From a checkpoint of a small mixture-of-experts model trained on Wikipedia.
Experts: 32 experts in each of 12 layers, 160 squared ReLU neurons an expert.
Below are experts of layer 7 (counted from 0) of a mixture-of-experts language model. Rows are named up (a neuron's input weights, with its number), down (a neuron's output weights, with its number) and show model dimensions 0-127. Each number is 500 + 40 x the weight over its row's rms, rounded and kept within 0 to 999. Numbers have three digits each.
Before each expert's rows: "gets" lists some tokens that make up at least twice as much of what it gets as of all text. This comes from a sample of Wikipedia text that the model never trained on. Tokens count by the router's weight.

# expert 29
gets: " the", " The", "The", "|", " B", " N"
up0:525508513478517528512508496509545532497529484482514535515501482470429510469479581513503546533551481520512528471499521503477538490512455505505489544521518448468509514512461541534530445538459521463516438510482538447532481529541543464437498507520580537454473423515473578471525496591502495496496477515417525515504428501523474425563449526508540441509549554551498527538481495545438541446454
down0:475567460555463526489479501462469474442576492522565500483483416492488404472541576602427494511477528515540602483495477442500470467494486487477501476497492518505600464517582457521501482409479545461502548540455492520490489471478539578480545514474420503520488482522468529531509492430607485457528506455458489468497461532450515527457506440545429501430490499406496529511436513480488496503516
up1:533469460463501467518433557495468464457526545430425531471545464490595487523527525484500505508534486479466549513532554487534480567544465543565533476515431515525508554526421481519551506488515551485521494490506527556570526504503553543504496581514543561508494473531452449500479524505517523563559545526463545559591460582519483444514546525472563552546458430489557498487467526401472464446536
down1:512490470495444528477510489555548554604411579531489514461439486576437525417511486515480473508540440403482485444567516519428484491451466448457438564489501552513473499493501571452490427445526450510450476632538498532514499518500522498493455481499529484497514510503470596549547477499486477504475521481533425459527517480506519588498524515553458523476549486535434573501478478489488417539466
up2:524407531496532492438540566541522535445470579415546442518510394499545521579537513539503493544541513520520436508448550473462507466506519548459518444492520504485530540509471463473557525539515545515484476539523471484531464482506494430534514583545568494533544515494530480581489451545504573437437501500521474465445484446483545472495476474465506488509534512507556501510511463480483454510517
down2:520515551528493480504542535535483504473433496521521536555568474563435525518453459429470524533482489520523520459511465498554492588413494461470527521545535498537511492597508473451530475542496512528480502486494528528565485491479515485453486558451420580498527517515495603506515523451524520463498491511482544578500508576415447490485484505560504534452521495513534469481489467527588461518542

# expert 10
gets: " and", " a", " =", " or", " an", " as"
up0:559488504483455496540529512423539531469466517521488508506441479416548512511508447543422484485557481506507443476510510488495449537479509496527508441536585439502507481531446534550429492563512488449453509537527451449490507499492557450521511525532510497502520454543457461543570535481483515509503532505465592564565550475484411480488513567488525535438531522484483546533440462557479468477533
down0:500482438489541471481541502496537495543471518488509506567462552484503466504569536485496508477486403459558498579511521492447454635408507534452445507472534420451534560521485530516506547505551532436549480454492465479501435480492470551493486563554482457506532506497391476441563510511517514535533445498434548547499547532511510536513495499505498458544496501489513501428423478452549474470560
up1:537499547503537538486409453533558478444484489542431513526565481541560521516524635516526380519496568427549439496506537533447519362537457500513486504439457507573480503520566521496522459545516489510431502488518395504463472562482523539449555521521491456525505515499548528530507437523524551528475477523453562529506586460532494534486462463477484479523454479454481480494508470572508552566564
down1:509537489467525443506567437573474417501463478531503515468523496524490469540418492480514511486484506487487519520529477478470526499547507494486555487536464442453556474560520464483485501494494476414493528484481490484489518481395597531546482478518570464468496532535531594456506454435491552453561512583568481508461427535525522516466437517541476460440553448499533497474493510504499524545485
up2:504537477535417560520511493484474488478460529461496495508477542462437463476471493381576430549507478520483473517541461453483455470455449517477455454512448479442528536541530444553441475464506474496574501569545499544447551456534561533492488550514451516514522544512512444491451470520532464428466502531411499597456521506593504467421509407517497465536579557436537502474493516481492546508444
down2:502499519511497557521459436424495451557487541541492461482505548468535507459478472490569501531506491469486496499487447541504579505519515543559477543453431461474485417577537529455413421457526488517509478453601462562468484512525464516460509532557528410466540519461531580500527511521500507534520623512547514530470476464505407419510436545524571453490506483561539505468498548485581468529574

# expert 8
gets: " ", " (", " \"", " d", " s", " p"
up0:493420560551495522513432553490522477461508430504505518529492459525467547497477431495512478491497528528504535456479516496504469509462529474528544539421453503516526546530558581566524598473513482457530444478535493509501498507568545457440605496555528553487453466457529435567542531466557536503570450472473514508540466512497491582463541440495533517539482528573465492476545470518453466514476
down0:502484500544570566554458507508527514456526490531488475483520478496481485521522497541456523483505504426515443482503507549447437504404525497472529573495523508548442485510470510561506519548466532502478496464494528449522495494545562553535473524490582483569460476495411465535531484458494466458540518418468491554504528462531467593539523496568491453494492519425469564467443503532480543531532
up1:482478514494570543533419572542480479536475532507545497568451439489468576497570478484462475512467495579508457461488392481546426455404486487512516440529486548498471533513524469538444484533481558513456514589558483466459541482533521507516445541442497452480487467492598535522495460544440495533549491430530464524555504535510484526462458509562456480485516555510493533524445489535552490537470
down1:444513517512506551534487521474424484527462547497475510518498464466462432498547468501410465533421575480480547509454539582483511502509522495516465480523488458573397468487462553515588464493525535511427503518504457524500488509485500552539523530516492486513525555533558509490465453466492511573502500512531472504477581527496502459540401449559525475553571481487553475561460515533511462565557
up2:581553465517446498507605561508491493402524438453557569497484543507549511563493428564527466488465506535509567498442487551505563446495522483473486433526562553546515548519552483520533485575484495474437582521522499517458485536477536535537521526491490558542479543445495489572551451512526473441506494453442563543454469559452429491486581515433449538455555542486489397522477469487424476420461
down2:560495533495580523463534526440459522537480503469479486470486535558438565434440451466484553422541550568440561524523477458468489404414427526427522526491615504490493510550507482448504458510578495491530484508483560463518531501540455477451523538525488488504554589586487571502526512541545566528500475575447463463450549535545467459486452548512505534496455464464507497503503522481495487503478

# expert 11
gets: "|", " of", " in", " at", " on", " the"
up0:479554496536529524479470492468465603418494507485576527517526483531489524537558496464448505525541438592541510363490549531515494465545526464494577529446471480498480431527533449493557477514480442470454485533490572485519569544597451444542495486485443503508472473526489475474503493453510460486543469497535553455448513463451514505489511462490463505562402548459522452498472600444492485456600
down0:504536463521511445506486479496522509505472491470461450469488509498487612461475545483539500508451512470447511451493548600517459458512498502480484504588538410511503474430564494450537447560527456475493498483534529463504507456448502500430485539413471477458463479491463500455534496467507494509507558545498476487489501488515522459501464410441476524447522484509520477434458562489474404445566
up1:484602562502567485509531553545484516467497582489509527461565550497525508485501532439540497479461553506520489551526515498496545454538523519498514548421500462513480503541544484470532395450492551442583484558514570509544561504488464523474478477523553470618494412535499544533516422489529493497444478510494520525501519439459521440442524530489549566456479530433489491463596504565527512511498
down1:461505521502419505457468476492447448519521497459459491560505488454508458409499532476535435493500452496561514495498462544540518465500477486455488534536485401468480506506484515530437542495570461482489488541422516476502526488551494453522456498529509499463523506449482437475526567559547527487547521483465435445510496523561482466455482483504476451562455445507464540502496441380501496506429
up2:565532448509495510559540561469443506482518455533458527523481523454527536454550492483512564498467486487521526508561467505531517571548521551444458470519407529484526448546494557517468477580486454467405506470565460447479496592445510526462473514477533511555479487456497457508504498504454519516527526418529475512454528523518500499474506468480532390504488506525539536485552539437484458484586
down2:540580516533445451535580486416459437489568506496485594493541500491479540531466489540518439512444465517443538504484500443542426580474525529530427511520522518499536472569478477499481527521471474489474528467541480463515469475491522484512512563456414520550454504455474434533529451482466538522540415501502454468492525505425443499571554572473445431539502409458520476513427476504517572442507

# expert 9
gets: "\n", " ==", "==", "et", " also==", " •"
up0:553441461515465512432509512486510480446465421508509569488494454557492504502587500498451450527428518436427501465523517551513482493479485463516502509511498496559458478487473498583450480439454547542499540513523513518516520502570418450533483517576432450581590468493479509383492483544611467467454501540517536560442561493536527473530558446460559523424517491533459554521554481472528492567477
down0:495501511482474579467541507462534516495530460510507554548472441526556480536474552508519488557458419572494521513516498478551501534469474549503500443491494557507548511522491530488516545547443498481584559551485489478605496522460567428542546518518531482499548514556454614453539447500477531517437463529513502515422544403454510468494487512497525494449493496476531548567467479582501456420508
up1:509454525547585488561500574467505508520478514479506504458466515526464515519467452511528490520534471459412498441481521513504514478513484479494430489530486553528491554510474511547521490466478570504451523567520562548550485581451494439516477527471471511500418525406506530530475494487430493537490557521504481572635492583523522534595488546539538509457404480485545492443470502502486493509504
down1:502533558458508532472549535526554523469503559509474523550486538446502490496481491518480457529459509516501494493474504518469492508537515511526554490523459506482523535496489532490521443547502525518469462481521555437454494567546408525514516516515476521495538523504399594541486551542545490498508568429509594482483446481574496508456532556510536539449520496487506464514528503449486566514489
up2:610551513475480580478493519485518537554521481520487469544469562510435468529496504525557601563599466492476533499483478580552499496467548534492501449448546508508539517529497524508456531503516446591481462475552543549552490510459482510564404506451495531486511430473503505492527486537523449543549475546467515487533475493512441529431573496461549503510482480547542494489495585436442505421517
down2:520493533499598539503517525551497483517488515444534531466552481555499446505542491552484497560473445521470426488530513480473418534488559457452477471535540493471507529462493525486428497457492484483455448495544483514478436514473550463565574533470514505405527415491472515538477531509464599507517529502549568471527503485558511501529512438513372582455530419462548468481557493546488505527532

# expert 2
gets: " |", " that", " of", " as", "-", ":"
up0:444493492539491462522505426473486581455506598491494525545544453427438504585514527497504466474419525542529451570483502512506469461517509492456436514549532568500542494513455559492474486511509464536386542526518567418441466464403531451435439490497472449536530484491422482495503523498471491492518513548512520522520520495519526522489488450415522489446482424561547503523502495488440523490502
down0:454453462533490546400472435539470462369506488475464479566527537509473498543558533484582473558482538550497430479455538444546517488492510618551481479553504512478569514521490572474482455518504554504510539498519496441496458469481509516542479525570484546468532550505443476559483480537490501421499529450526536494461598554547534514590501438448535483525473428529532502519446445478530539426467
up1:543477483502504458463502554427431527480602484560495510543427473421507510525528482475515490443500523487467534541484559483504509444514546506407535484455465540495527478536415507463565461495535510613471496498559485491448412553516622482508499516490498519489512477452539532446514521479427431484477474559497472456439544503519517472414512507474483471511490557506539492564428522558509493530529
down1:507530520511494548484532515464505479440508442464491526521556436552526495518540509448528458476485498480453576536505440514479507503567494580481494455490502484492469506473504430412491519516536414513474415406514563577504500482452480503500522514514591511461521472525547527432399528534491570482526600560480505516458447503554533556488478461473525503483574502503543504504574472521518473431485
up2:445510469503504510494518516403477466506485487487446482507494538483445461521545549478566540475503543410476518482481532522494533553501480486540534502531521584506438492525427568429571467513462393473543453467483484456516443528575441451476475477568470543462560443505517464571444512488517436552515386500420474486527537496503501571429523415506501529511517557527467463490555499457545507441445
down2:443525431553497468550462541510497508487537516499510562499431436505450466489442566479508516546540509387497525468513474532480544464534500473550417434495492517488496520436537492441490565405510451493513495531572569485454527497403459455517538527540550561442514536521454534566458500555487481539470491513480513547557506536467553511555559460561507432514455537503488521542435453474486521512493

# expert 19
gets: " the", " The", "The", " of", " This", " "
up0:463546462540532470523541493513565520480526519474484513528475464452444511515468514456649521413471568505407470513485496548477462480524544463525510459496457554453473524504519445485479433490524497515600510532514436573425432500499436504461566520440465518550527514557492514421468502468549455505488476545552503527506527453497508506442496553425529495558507516468535516473576533442436534483498
down0:481509497521546504440498542498485528533480435618460549492461492507477521521462447568483395469452563494496462564526439501547522488481429449431520529481475529533489482424410550505397555441463496512445520538493387446450491435448455469465478485470501526510479470475564484525536614493560537494544533508476539507560445512513542469562493528473522532473492407449509470470485506517551528496446
up1:558448526562574538495521538519502447499493535548531476530493459601487598561463500557546528530468527460449468589564501555442594532434480488519538482502547491503473474555600566522517496484477540518499526526488495507505496547537454514468441515568448590486464497475467559538480473579515537428549487521536509487465503472477476437481479426472488524513506497473502471507531455523467461526456
down1:510474528475455530476555473517461484547528522461516575533464533485513445488483461487518505579510523408477523526466582486465488499461556513512514501549415486530435538533454465546488440505581514503565481441539506485542515398439445537535517480518498479527482476467501530502520483433513471517468599494574468516498448566576486513418489520447514451544505506512528521449520596531452542470479
up2:547534502507532507581506473486472583513508451512513434493518469465587474485494489484516433468479527452555514512474518502439478478481449548520509466535485527476495386503498497466494400505428506551570454498491484470504447524507497444472412449478479488545508504522500500500526495532474476498498504456463462531471451490474446493523527469486534458508502555464541543450508445513427459474434
down2:515524506507563530526505454558515546521462440437558459503500523496475531427422478470534538523516446477494494529543534444482432469454467593473490434452555458509536432496477481477494559521567564467495528514503495466572474472581479480501469496522557517530523570484502488442482449471473501533430511472484474504488459443450436489512480510583482407506480475543473477489453502478508482491509

# expert 0
gets: " with", " by", " on", " for", " to", " as"
up0:578503582421461529548510513450545493448554478447582473526469486505543532487486514544570465555543582439507471568502477498499404518559488461444452484531490520537493484482468505499456542528499502482390474494510469467535519546556512502517448466444512509494469511488504573456529558539531500563493505441528492529520511497474544499461493529509503524488504498470420571383451543484464596484510
down0:505497473527526512452524505519493578474453569460536519562586525566453559504541530519553453470476464623505507436537516525466477541477529544475522535592519492523478558545543511562426430506522524486524498479490547564504495509472506466521427499497438491425506461507522513450469499478538482416545514564482422503546499528514485480517516425545543451458519485448573512607502470510514502494525
up1:492531505502500528464459464495487558465502411558543445491509535446479484488526529486517525481411438520500496457540452469476509474478435520491518532450518541484524575587508463477406465404525491403574510554487562514542471485485548495541482583472455517475528497469503503474485540465497490503443472537465503515569529476477505538552495530437492448495487603518472529426442557482475482467533
down1:484515441412555502496471525506464472534526519548493463559513482507485523447510534442476466554471476500480531487447468366462541523541551454486472549440504401475529476457435480513495540526452454484523487523463458425532531500519517507476491501544554453612531478560479520553479462534486466507429527444548504459483504473521495512473505489389483538452473530580481489452574515519500525505532
up2:534521559520525557527574501447539498534468488505489514507482550508429513416489395473583515566502551476490474485523449516490423439448442486550544477497493464520503481473438453549515565504480446552530557580528434483624454522465547483456472508546466552488511553461540533435430520481489438485470482563454481503482523517549484524470466481488525498531560462539588564505414503448494509474472
down2:437503524469541512466545437515538486460500504461428569430454487500529501496497510492514474533490443446477565531582558519483531445533556500539524509492398499444636580562470463577485485516477500473529486469532547516459455507485500469469504512491529375482492540516433495468427520460510511488496571483508442473528477480440496526490519448497507494534500482509480548533492457394439407479496

# expert 16
gets: "\n", "/", "\n ", "===", "–", "===="
up0:504547451550525528495489489536548550513468470442443540561517442537567599521443531542523502514495487463479520547517564504493521571515482527518462559447469523520504551592506495559494519455489486507491533542598435517517484499495521492498436476545395443497437473429496463484558544552503498472523498535457509567520524495571469500519507469497531469481440522584507476543566561498444519539600
down0:551537486427464449510475464494509497513535450521477438476448525482544513478470537485372466537463524530526511512453502443507476423466487507519554438473439467507515453569509526585426495508529507404519524467501465461449452504528481528443552480521517488438530446543512522419481462476478490537516536571527469496490460405491490513491488579527496520463497509474513533517411490485481474434461
up1:499520501541498484528511496463478505577507518480547513497453470581478477518470461512466467534515517576464490464557503489447515512489454544424408442396541546517541597454542481476533552531457549416473559544521462467395532493481574531470449460512464446448500484448482530486489452492536468533455530508447513501515519549467509521465469470544502413449515567532476464506509544462578541555513
down1:485497470518537521488551487447502480473489504507450505438530530506527521594547506482472492578475530475481471461520568482433467488479507502495523452512512514462489508495548526458429512446500506504499521536505513530574514536553454563457472456428455476531501568527546508513455554465487412464456451533485460518508520534502545459518523531476492544510435509482480526517462535480487465513486
up2:561554467509536437527486392461459463514514390464481447525492455457461541534551487411486511535464530494530496474432546578552514485505434565599492477501496548480527559505494431533472500501483490516437471534480471457536522526487539491555453424494478526489452526428530519445453461505572460572504452508510477515387448483491511519492519487465501526523447534495589509556533449478523482527459
down2:427440519605512481518490541550472489514504516425514496520439501561502501548539554544532459501457542501574536470461508486492447460568527463543505490502519505394530534463499584493580512516528435496530399531470513553510468529481501527500464562528534490462530625489580488512488458511557451503454488471553509523511492539560524526515512538463490429484519472433492489406551466503450533522466

# expert 5
gets: "-", " John", " William", " David", "a", " J."
up0:542475470446511520585477455486455461470518465561522508507463463522546492476504462492553472532500586517582450549534554452494577485498497467489484459516590492532595513525506526428463471527498420477505537464501489483496494567432498535465474536465492449486580518526515469562490523453505576421485462492469486549448528513527476578447499437480518505395439518547542477488515494481441468543525
down0:465543496519453504486505460561505566495529563518510541487475471454487516479454474518536454527522561547508451517443520533476514543534561546422470515488509526452515550556458500460491470491464518434526539492561548570560480495485502551596475534407491551510494483493464446510487479510431475505443491481458507503504478492474485527539473490524557499503493477633549567488585496506525543435448
up1:532525486513548578477512591510531471456489534490428517466501410527479555558584479513476518567528514537541487527530510498484439526538494502462522432475535452480455489473511481464434534511483473518430508523545529529496515492496465548505520524528586416494473485600501478526476538518574550521465537491486447414462427501558519560458475491517537570557506465561529471475478505435412563573493
down1:483590582469534502490530523490479465516532449446470523496457512498501526487547504567508499513469451473463455499500494463495438449509511583538462486500516546472422493538472506553529538491523514468499493460477496531491452463441548510521493447517548465488505462569543466491537593468400452497547563462514517558530536517506445485510540463484501430519549468456493438461545540506452482434528
up2:494438488483523513467492527518533491526431472583537519534481469490486530522421460469489455500535435532475516465520529535478490529466468408529448495531551492504517522436465499449525461584555490452555521537476546454520422523485521533476430603568543518510566544493518456535582534534534563505564528526447442460510528527503472529437520510552485503467446568472587558508559527535543525487512
down2:421535455492519558541521556569518445547456528564467546514444451475465453526522452517510511530561546390519478455480523421469551450545452474499540507496483490575480511562465517538550508448501536477533452537497499574501512545468500428524536500466521492545479473500474524525458496521510502513460508437505495519442470550518446519579583426488554487507404449533473473444594524485453568494474

# expert 7
gets: ".", "\n", "s.", ").", "es.", "\"."
up0:548475480521450458461459414462458498514495586535486500476540470558537499454553529446418482494513542528464540509501529485480506437547604537500485556512481513521482437505432566481523479554499479509474497468577508483507454503472570449492500483516527517466425535525468564503437534540472458528542488540512514478467475509575521495478477518497446521524477495460409487358499470468482502505550
down0:571475495552459478454465501462461487494493505551575470552437511495443574539502471493459489450490484456524526524504515516475505502468524491506453578462484505550494430493490458526548480481559575548523595516567496531549481529480473530519502506554537468536518439356530446520554436511539524562517522486472547443522433549440466458498516510496546537542523538526531440473533522536428458504433
up1:492561477565498519541461459563476514459484471483543543473526490560553552431514557547527521448500420381521476463539479480575425530530529531451453469530467507429522531511473530516456417486513494580577543544448519504470504496488470446424458477551528437439590539445477519560521502534522482509535535602504558481510571521477544520503578538473463494425449492537506553511519496563469505490515
down1:561446493490468395498484524534537519516484580488441465500526491506533481481481549474422548522543455550595515481555457525453488499488483546428513550504432456503556545534484539520474510520472465481507577476563496511497576482516553582536555486484569484493480469484496443492532525505473526526485470482527452504461492531460591499499565482514456508476503569514518537500417488561479598515578
up2:511474510445498545470469402475500481527506417581565479456471460441540515518453414516501571481537559486489550569540487483548514527459546436510524483505446520464432508553507538607474535490463517522574477518500443481487488487476484446442423444553540471504533496453450475519553504484517506450452497535573460515499433505509485532579573469505496483471510548549486560584461490508411541490594
down2:566551507497530580512491430515476507453437506502497431473443426563492457529524527522543465553504434548520475484528586475492519542559563541471451436461434481522551519504436536475526550462598478467506493501486503500531460483509526483547534524517467492498536512414517555490532525576500472442481494410473444478423456444531538446502540510543504548464536444483513518529489444473483599453558

# expert 1
gets: " the", "-", "|", "==", " of", " University"
up0:476484499480498560570524510494424523491438488518450422558473502498427545534473517433536431504499413575558515473478501543478546570534511536526515425538500427472487518506483523557505446539510428547458487563559464556542457598490490543466460571504512528520483403506510570496510473436456508591485515536518499527486532528460485458471462391468459488476482474515481503478540499466486507539478
down0:507524444507455476480494460540518502528438530546516486549478562464507503570547490516470430421518443562562458476497422513486464480453490497442516525497508509522515566473478420490513431469535508460554448546439577496498519569487415501545527475470496542471536485499509448456517423477477459529529463480591523526554525473493460546548531549565432476491539449528539538529483439559544560476498
up1:481454472496496489521519430500475479523547511545529480513533533461451502498574456537532521521599444515556535610512522474462497503542454549505555494534483565460520502513443505487557548544526489481492466482518490464493553490493450484561520479524470441525430417475462487499433478486530505479547480534426494507517511439519524507496504481543510498475527523575494474555459520493499480517420
down1:530454495484564527532470489530523515541502486474530472529426469540518513550453531505444555533472503495506487513521561551476500485463560521591482447476478525466457444413550556530454539493483473495460408612508529473476460421462565481433522573542466497533501530512489439552513559522424473492421526516563523486538440523446450460498466513503521541566400441458528428531520564467520562542501
up2:520494496507576519501459446549513560460534457596553477442524493526434521512455524531487485531484518515503532491518548525459532577545521421489589524505524460569540507526459492483497497530477467465532470493466454493455497485517508492493458499575451504481496504506521474525478504454473474489498481467457479494503450440547476466505548459537563589508450554426496502564450460470516472483462
down2:414517559499485524542527451572524514458561556542518578479490441491413476520511432505417521488437458454450531503502525523461542561507487473473482488494467467507517451485498438563439513531530435510431540535478406535482470507488526516548525479535495467484478500526562415517497560471482508418542474489488574496449495534512478490485543478550454492427471479488522515458504450450575487482442

# expert 14
gets: " 0", " 1", " 3", " 2", " 4", " 5"
up0:561379539537528548482540531445520457438509564522537509565483508583545491464537478515432451449561531429448519496471500552505421484576544490501446476552510477483464511508542502510546496477521403497544545539464426531510446468480564501469471525511450459466485505538479448510498572562515568457529419441585482498479496581469480456525511464439503515440525486415549519515505483548480450525461
down0:537445530545466554489532410490537460391475530493472510442537533552511506484453474496493435549497530492544500508459488473526543503521547518480585552531528425470441560542446482536597441520449456479534523477539522535503445514468553507517545524452436498472516499472518454483515502504517508436493501481516470493439508478467502433508464520490572532506454594481528560513522403538495461540438
up1:530474498575471499495510480569484461478559487443534459523555526557481518471579488552503432516527504464500483567543487551500535522508526450475482649446480486504527496485521499466526461477496516487503501547555503473480564452503477477529447472523512541546440529553605502428487551476529496523465442537387487518479507518494478474540540452541516498459450503485529506492594512559500481463574
down1:479453544537510499531514577408512484531528543554523492490547538575501458449485504512520525434562496470643526456490538500469514516503444453481514478505463606542490524569465476556546516470495433442458569557534428564497517495498595565478483532514421439522499562450537464580516532496560494537557537492538498519502467515503485461492499533520596520606483483493542472487487504506452503518538
up2:499423431529508463455515502463506495483508552549480496527470568496443423480579547546452507491459537524545643439539467537479502596445461479488554488511495496521515511479506482495509524480543509595515461501540542501488466545543610464454482568522483550487505471477431558439432477546566446541544507518503505515489513558483524487495453443522490561506504523483493493538505494531471519502470
down2:510483464510563527432556425540563579484533510560502570537473444480449493492471497508503468487468567482575424462556535476558535468474436560419513450468499411493449498497491608474423450488544530543489543529476556534485440468540481549492538557493498600499496476424416557510479456457570457501477561507450495524536504461506519485530460572561508483527421502498474462489460476505523505463525

# expert 12
gets: ",", "s,", "e,", "),", "a,", "er,"
up0:533521474493556458538537466516468595566407520535443487482496526573473509449521505516510492555519479493487472517509577489505520496448515508521531458589512506506530411486501461501492471482478493456577476541458507508506544478541436482513505482403506520494502592548465474525537479451469550527475558502497483569466534510509494506449534436484509485474528594478457526436504508484503476549483
down0:510454530528483513520467539509514423542543529470419466515482457503557533491475478502616485382495491393484536478444491592490488608508511513564490433488517493535480474461544570491527523525493545533536500472427479549486492533491468510511506546557477461477513454536482513523486494502434490479464483508503581449582541499468496458503478515515507539481523487502434493479574541431529516501500
up1:550496531459533522516530487579538506541540478564479491488558415522458443554488459468614441503506546527511524535551507500523505509522476501508393492499504513579555569498515539453474530504498459482544510426511437489448510519470525504504461516441450467561485498511522501534503520605532521514478514447523537501512516512508478562525478418551484493482488523469490523524493524495530481517512
down1:490518521422464397491478460519446523484469550474527495515557491525450548410513560432573570547501540496492532485518479506489533548505520621489538511505533453534515523492549511502580527541495523476509557523514474493526471463470509517454542492498479519440582454534415502509527498499511527464529468531507533519470539427457564512491524463491526444456500514498500485491538499514453533485529
up2:487480590545486594543480457514468538490613534458413484477505431440503550486541515538620476550509509448451541519512500556482401492501538547456543480459454495576584478559438586447487456552493539534570505500495548569477427497551539501469502511516490547564444518473430502469552498492513449501438504487482541473459477526461532451502486504482473533501585529528492478521444468527492535459502
down2:512491493506494542453532522573500480538523459536475523475449502516505543464442466512451504509439510430443609506541509496453501576557489515523546470495513530445586582462454508446498503576512476616498502429473513571512487465488525516456501471467528563481459442446465502387427483497488452534410473444535490582538524513524527494512596445443500476466513550535518576488531515547564496530544